Experts of a small language model: 12 layers.
Below are experts of layer 4 (counted from 0) of a mixture-of-experts language model. Rows are named router (the router's row for the expert), gate (a neuron's input weights, with its number), up (a neuron's input weights, with its number), down (a neuron's output weights, with its number) and show model dimensions 0-127. Each number is 128 + 24 x the weight over its row's rms, rounded and kept within 0 to 255. Numbers have three digits each.
After each expert's rows: a language model's description of what the expert responds to. This comes from a sample of Wikipedia text that the model never trained on.

# expert 45
router:149143112160120089145149053128145142132145100147126103183196147143167172114112115114130110124127131153150156141141126153113139112116132129115115128146116172157177132109139120097128103098105130090125124118106137165109132129131143139147161134138152136110111109101082169148118124089108119145144119106088164122121146146114128122107100170153121168158120081127116106147114167114078138117169
gate0:156140087081139132129110136111082086111154115159112150111089105128104070089166119109144096165094149128112090162132153129088110184141135117150141118127119162145130128127137134116120146098157145119119156166151128106074150129091111091146135086159139125146171135133105126152133127112118173131095121129105148167103174108121117149154119119115136167128125130099131167113122126104144099142146
up0:170138118117160112148155098111091119133157088153132130121108136127115111092168143111176076147112130140120088133144097141092111136133136112138148131133103164157118161109139109114120126099157137096118156164125135120081147143121151108122163103129141125113146120086092150138106089098133174104108100095088120160086156127120127154127108120122126182169113122102120129155104149119074147105172
down0:184143119164136147154146155133149100132126145158121078107137113115158115123153104099172130104132114122143138104125155145110146128095109163149130085172089145147119119113156104150118152131145116167141168149070131109114141110098146083142108116122088113104163144119136131109182124113112126091109149104133088131109092150101121140149145122081156156144163126131126132180082125137131119136168
Description: Predicate participles, adjectives. Past participles and adjectives after was/is/be/were, such as built, used, performed, complete, involved, often followed by in, by or to.

# expert 11
router:114179161103118118130131099137159110116152147096158125150074069125137142133137130076160163097139158171184144082101130155143089134148148136136162071117117136136134125127172106135152112150093141127131150145127125133130110165129110111106107130122120128105146143141167116092122157107173115152122157097112122133156158161121116082113129127140100123121154122103099128130144141157086152099109
gate0:149129102134125100165124134116163120086129143139157161131164148093143150096150141117136108112139115095109137153142117157094122151092085139160158123163133128153123167086105144113142127126116134120141115108115096174144157103111088175090176119106158152131101144175144151130147086130102128101159111115145104064135122097146144176138134137135095148141169126118139133084129162104132130135103
up0:158139099152135129141151124143111159128091098162132116108119114152124107147133112146110187178140161106125155100081110125166136092189109153141104117100171096121144130132157076101116124125113150122150162134131152080136097107120177104160123102135080112147134089128115142144069130140136133111137081124137164168132137138117118135107136158119115110103141101159164126140106106118118109133128
down0:152137106099118130106135148154135117120170155144146135132114077111174147157094122107125088164137078156128164110110135159132153096164121157132104128135087116107145144115124102117126174177135112155097111125102157140148112155159074167106156110115120112149141137105099094148117121109126144121160140141107167135135101090115098143148098155107129124094118150139108133123111101158063162113131
Description: Joiners after names. Short connectors and punctuation right after names or titles: of in King Manuel I of Portugal, plus colons, commas, hyphens in tables.

# expert 5
router:136145132138133106160146124162115134174120127090090131164128129189147126124114136159099115162145171133088159098103144148162136168145130132128144143134177096128109118126122112135120135137127127106103140095087138083109109116103106142150096132131150126109147104115120153170120091161135198137090121141123127106091112121116124133113134149169168177162146060138117164125146131125128136156119
gate0:156126136161134159115125132135107121130132155119140135108097135156072123171130120136110101117177118153121118111136163104113146150085110115119169135120173127093122125158154155129081144143097121164138125122114130118112172167160071085143139181110112118103134179144127149134132113116161111106125097149146070158112133138132107124134115141092118094122125153134164176135163125122095163159124
up0:128117114126105107124113119121172170111131113165143123096084145097179128113146128144195155097094122114140127141170097132134061099173135103127105087112104150124138132098135124109126136106155156143126154124157115140168106137091151143121108125124157111147109120078114132082141123116108126101146142187137134130153151155161162108159094091155144124121108149103106098127099115119132129151121
down0:154162169112111114153125101129128166121121103140164146114115103147122115068132149141150111167144148116186159112141092110093130144149162142116137105150084132116153114105124142138101110081143143120133187137119146152152128129104142112118112100099133159140098152115103107120153128112113143060146156106140131132133160164110157165120128098158134132099114069095099115151097108119141164145120
Description: Word-final derivational suffixes. Suffix pieces ending common words, such as -able, -ion, -ary, -ment, -or, as in favourable, tributary, Television.

# expert 31
router:140142160083119120097176112120143164080135163143156138163138112146111116129104140117079125158128135145156102133076124167144134111146143147170155101160116130121158125142146128093168135121111150100130120145166125125079122084164141130110137141116122184122181136164138156140155134107156112122160099139102148118159135120070123112132094151124146147121138096126107076121144118113145143104103
gate0:185150075124108094136114121137126147170170125146142121135147076153153094132121129120127171138116141088139131117163167129130158186126114129138094105147091133129148115107132158126104104138120119162135129100121155138130155150158116137122132091181122098150126129118115118155092103175119111129130122111137126115141089134142152145128107133149084140116105109186096179152097090165161109126126
up0:095090161113119155147103143140164091106120107150140154105103130118142101140132116141123093134162107154084147133139114107099086119127161118096152146128160156113092102164084101177109144094123131113155160114106083107145130140137097098151098152121112151096107122100105123099145126092138149140110131170120112140107133119149115127114165094094135122152139157087160140108167156123088099158096
down0:133096088152112154146125072111154120128144115122135146152098146091138105143160100099125106096151086133100138200134156143093112127120123139129118149131189192137098098183141122100144119120113123160156122132169083154124085136129122116132148143141135109125128131170127143111134107094140129137116122148136158159106122116114097100156115086148120107130101148128135154099177132117108098153142
Description: Clause boundaries and connectives. Sentence-ending periods, commas and paragraph breaks, and connectives opening a qualifying clause, such as even, because, especially, but, due.

# expert 55
router:126135137090131137149116146154077089134140150102158140169152164112093150130140090151141151124168152123104120113113154120120104143152167099126138072129102063076108136162119192147128130139117129133151124128119128072150102073120104109163155120111151121142139146134156093086129109167163118144130119130152128160120099129101127128144111167110097125141125136134114120103135118113091118150101
gate0:127112085071139151172122121119119136139128108139129117118142130114128145150102166156155113106106118143126136143173114092148128115131127121139135106117139144145103114120163101108142122118122105117161180146118111097176119133100149151112165154140091170159130123141113160102129095129182137125164172124169094153109097155175112131119135061111092144128129130134108176127139088097129096170124
up0:133116068126145165145147128163111139106111142135183131140153144137123149150121179170134145094125115158121132185163153104162146121151084126135124122133116126110108113121173132098098108104153084117142142130124118096163122111091140135143179128139114133142147134112108140087117086163165124153149180121157121118123106144170124134119156104126092135119136137081125166109121073101129117149117
down0:125110141120151168152091087111165085163162140142102123141102142150142135132099126132148112102138125129141099162166134191125126173093152124126115147113141107176106152128131087103160124114143132118131140152106162093133162151160145143096143138109145169077109166101106145177142133123133136145131144124126083161125143091118136150133116112159170117132156174088142122140094104118103151128136
Description: Word endings and table cells. Final word pieces like -ant, -ist, -or, -er (mutant, quantum, specialist), plus pipes and periods in numeric table rows.

# expert 35
router:143126086150137123144122072106118145104140082130152114139132160148157143094134167115140135153151108128165140139146167149125107113111111114123104187177122184080169113133119178115142105166102137108125142124137125184089117119146143164101164149147121171123134116109084109155120125121124123121151108122148130130107135120120133163110108109104130128099101134134140126125132148111127102106208
gate0:130115102134123118153092128107148141126177093137107115130158138152138124184118144151119113139136118109139163131145162110168129165072107130131105176133126149168159124167115156086124124090166106142107125145161138127125128081155137169140119123095152137142137106172121156122130115102158128116140122135132060077124142141131118151140118120135129122116118138151161090125109153208135097117105
up0:122126109155139170134154109139096128087170103076121080097127144166125075138120132103158104163136118124128176120145162135085150152138108147135110135148090138147134133096145141129089157130166155168112108127117142119108131152107088128136088130137141112118135118119140163105140153171125135057111098130179110178119141104119098159144116150144131108154095143164158140112133129115128122130137
down0:141129121135152145141071071140096135096145129140144145089111113128115121119117113115116127118114112137125156142137121179121124173133124094161182122134116137149132107132149156150124148133124152142121137129103142143133155136083176092138100149126165140118117144054131117127144111124132112171100112102144098131161158118129138170142101063127172165182123094113112132146095141142160088121111
Description: Common verbs and adjectives. Everyday verbs and adjectives after to, a or in, such as live, love in fall in love, due to, make, increase, provide.

# expert 61
router:171109101121146118107116147098142078100070095155153123141179138153109135119142121155139137116144126104145167176146151214117145112117136129130169152145126146128127129106122168142117127127096138142074077162163115106136142099165138141170130135126142154112104120111120167103132167116118127128134131133136135122107143144147109099159127129110159123089114119090116101142082129144135136174131
gate0:142153135116141101125103140109126145099127142128149129145119145104119100113101104142107120104093122128182126141154116155109103126120129105151132136168143117145105158097172140144118102130150147123113143098167123144088152142159133107151145149081096122159188143114128156099087119153104116147125146093098149145125169117169092123127162123109050105113144158137183135151122156125129065127126
up0:114098141146107182094140105143084138187132119103087145120171121153155135157165167116104147112145127090097127141118144132123131171109116134134146134128114165117184110137096109075140148097136121125126108140093137153170128109116151190146128135103146100156111140134106123119121145082149140141158112098151109122105082147087156139125117149128173115133142090125093121113141108129114146156107
down0:144118128130131149156120140127156168109161101133155114119110079160119146136117153168114122103146121148113177116089133100145182138146133199107125116095109189105092123115110125151114168142121139151151107128131144159139121138111115123097084155132124153162091126150110115124128148085150125111114151116149087128118087112160137113140114092093066100135109115103134118137104113134121093119090
Description: Quantities and word beginnings. Number words and table numbers like ten, hundred, 16, 67, plus first pieces of words such as eng-aging, suff-ragist, cr-iteria.

# expert 18
router:088132175149140127125142106118126138112093127177101106108134122124121084118158162154169139133141093155088121147130126105099109175165119103158114083139133154110156109100102112126072125101152120172150114109105175109127103139155158140130109121172091114158119114121159122123135128095108118092148107127104122131141140082117136131112171147114164160118098168107130155127129169127166122115135
gate8:087103133128126150119153113091100113128103154131129097132147124121134111093093105126096117118137119115126086116119170112131169127142145122152100099082148153145152145176126170162151121151169101130125102113158146165124095114104122148089158092085091133095109142102158191140143103096144078105126122162144139150148103134112179150164125128122134146109135159121174117143102139136137137121138
up8:137175133142123108129110148154139137160143125108118154123115166120097149156150161140147157190127132149110139138106053121120076154148154150116143110152116088127132118118137093114130160115123149145159127140120121112129144147117156122145121186166129121161132130142122095141098171150117176133119164039136132110099134119109084081117139113107125119157128103123116108099139123117102132152139
down8:146105091075080115107088170104132150158157099119123139138100111139098098154128126099090135112149150144122128132129127117137158133141130089107179140106149122118122163131128125115090117090139145124110124146123123085120163135153093145099184135132127126175137161136110112072140167138150098170105164118139117114132165128080113139132137101137116119119118125164147126084172079113144107150132
Description: Infobox and table labels. Field names and cells in infoboxes and tables, especially place fields like Country, Province, Municipality, Coordinates, plus Member, Season.

# expert 44
router:109159103102102117113120086085138169068137167152138113116110110139145128088154118144095117106109140169135147125110129177125072151142121114147103130122125129149177098090097121096141106141141121147137154125155077122154105117118096110144112152104129120143105123128157122119114127128133208112106085127133104123146121074131120111100146104160141120136152092145115125132129146077146115147098
gate0:133124128120130122160114131127115124172152153109061161144172099156151131126065118118132112136122124111092170144110115134137140115107091121150120171137126146144096174121166142117113145150147073136112128106145149157135152129133105143146103110114175111131106131112111106122160136152118126155150122143072103116119084123135132089148133155144122198126123131093073138105101114156115146166115
up0:090199134128134159139115121102103118099112134134121116068064140084127159149143110139120103129108138166139109105097103124134122110150128153158137106139156092107159114103132101110170156139132111131172114113161096087136083087160137123125132127145094167167124101137160143146094103100118108125117113126105118127180121139103104123083112145126138122093127122136116152148153155125151127126164
down0:117147076131086155122118145118125095135136174172169149100115090078087119132179086146113121133124130103116175149119080142156110140110117105139099148144137128151110139109166145088158130124149126157133148092098100151159131133152100162125119142147113097110134143105114131117135138158131093149158140150113133116159101162156130113138128143171114128136109079158146155130120154148080134171132
Description: Table pipes and stat headers. Pipe characters separating cells in tables of election, sports and census results, plus header words such as ratings, census, Density.

# expert 54
router:103110159138160134080068120106133113123134128111099142149119102119101129102100115107106138106134095146164149117155125147099107114121155148096106096139124157118148097176076113151109127140143076115108110097116134120136129086131136118116185122115097139130128113122108123117105112134122097146123129146188169119118073133143146106147140112093149134097116137093089109145104117085163154153077
gate0:101112147177161169142105126098085134147109092085091118108147170143133119100125128142133106081145143141159079101073105141105096190120132152160152119142137111117146141147137149146104127161118095130086123133110174129133114123122168149162135148121119131098105138104132170083112137156143130143169093122177113130137120133124139110139119105159147131151126116126108122142139108117134137151069
up0:126108135136115132117146081086088157120159129120105112114157115172124125145115150113135197102167092138139165126109130163084107127111132112141134159142131172099098102095154132136169127114155132172099170158125144123136110115153138089127117137120092087119116076132126122115118136158106121126075107141085140193104131137149106070116146147136120140104105118144135141098121136113143134135127
down0:100089123115145125102071120112103146145104120104124168087142156151126105129117145116149138083152163158140122150139121161144143136148152098139127088152119111135170161121167139187114145133189120103135104139096137122139094113118138123117152104123115139095098141135151090177070149136173110153138133125152158103134098111128153106163172125136158110126122119130123107110158125098147168134106
Description: Years in dates. Four-digit years after months, days or in, such as May 2025, 26 April 2017, in 1976.

# expert 34
router:112166119113130142112145158176110139100173098120176166122106126115137126161154140115161129143095114140135151142140170091116107088097144133137150102135126139137097150167129126113125123148110124102153133137121122127086144180074126164082162138129125116155149148117130102136099132132092071120157125148114126134160124125116108105128161100148094110110117110135123132136167112174125180067154
gate0:146182112130141097145114123097113152151140147074116140139139139172151113118133126120091159185125129115141171119114157110167124108134113079120126110103111089127094138159104126155105120099130148118075156113114117053092133133147110124119076102074133087130114129091129112121105095132144154115140136140069108162137134115122109141118139147125147124147103096107101135135117118133090112116119
up0:048130122088135121109147143114107101163154148082109143097137167136148104116143107109093149130143104112122147126077139119074136148111072061108107125116135140127110106104133142101124144093127160108122114140146110065110154121102127125125127093097146087116131112129135123167143137101088170131169145131125131142165143168133096128121112139163125129090139105124113142134090126122114133123135
down0:126120139094170144132116110136135138126106118105107111118162118134147101175052158121145152134121104135132130092125104179177167112112122122130142066154160078161126134140148100096128127126150129107119099138149139121128117153158107124156103112181113103117094130093158121144153137145160161148126124089123142127124109128117110085144127111122144105144117051107114104102171109119123130106124
Description: Name-start syllables. Second short piece of foreign names and place names, often after a capital, such as ka in Ikast and Ekaterina, l in Norfolk.

# expert 12
router:160126103139145151147157133139121086118153091085150111109144164142132102143087148181130082162111158082105135136165151148116079143105092149114141158085106073094078145115142111110127118113112148104147180132114158130125172124114138139097122098142124118114119124119120105162112118113122129158137113107148119139115074104120122099120116091087148107114138124135142128135153122183130144125150
gate0:106109130103121092153112088159129134084142129121136140125127127132110125128165165128164139102115134132099131143141101149157104132136132151084119057122112145133139179162155109158143122067094127148114117168104126135142141077156110136118141151153127144134098131132130142139113122097143109132120140121145131120140105115086157136083146104079052150091081106110144099143121124141095149087127
up0:130148132183120124111156148139093123157096138137100112138133143113167134126078111136098109123150121141144125081101124111130150135125117138163184170125144109155120086104091104119115152120137102089121125070155102130098107155165144101128118111128165157140107123156122113123103107123120166109149130134116139139145152091123117144133086148200181172164148117107091132134149108121161125147144
down0:101173117142064147145164150120116109168102130092129156126114114114177121139140141113109123171121138161164126118106084113127155094109164126192074116160127080152113134111135126130105120103124133088105154107124169108124078131131116136142189126130154100114109119139117132088151111103146141124135158127105120126135169128105093108129096171089113121119127136151116122140102109100141149133122
Description: Mid-word vowel syllables. Word-internal pieces ending in -o, such as ero in emperor, eto in magnetosphere, uro in neurological, ato in comatose.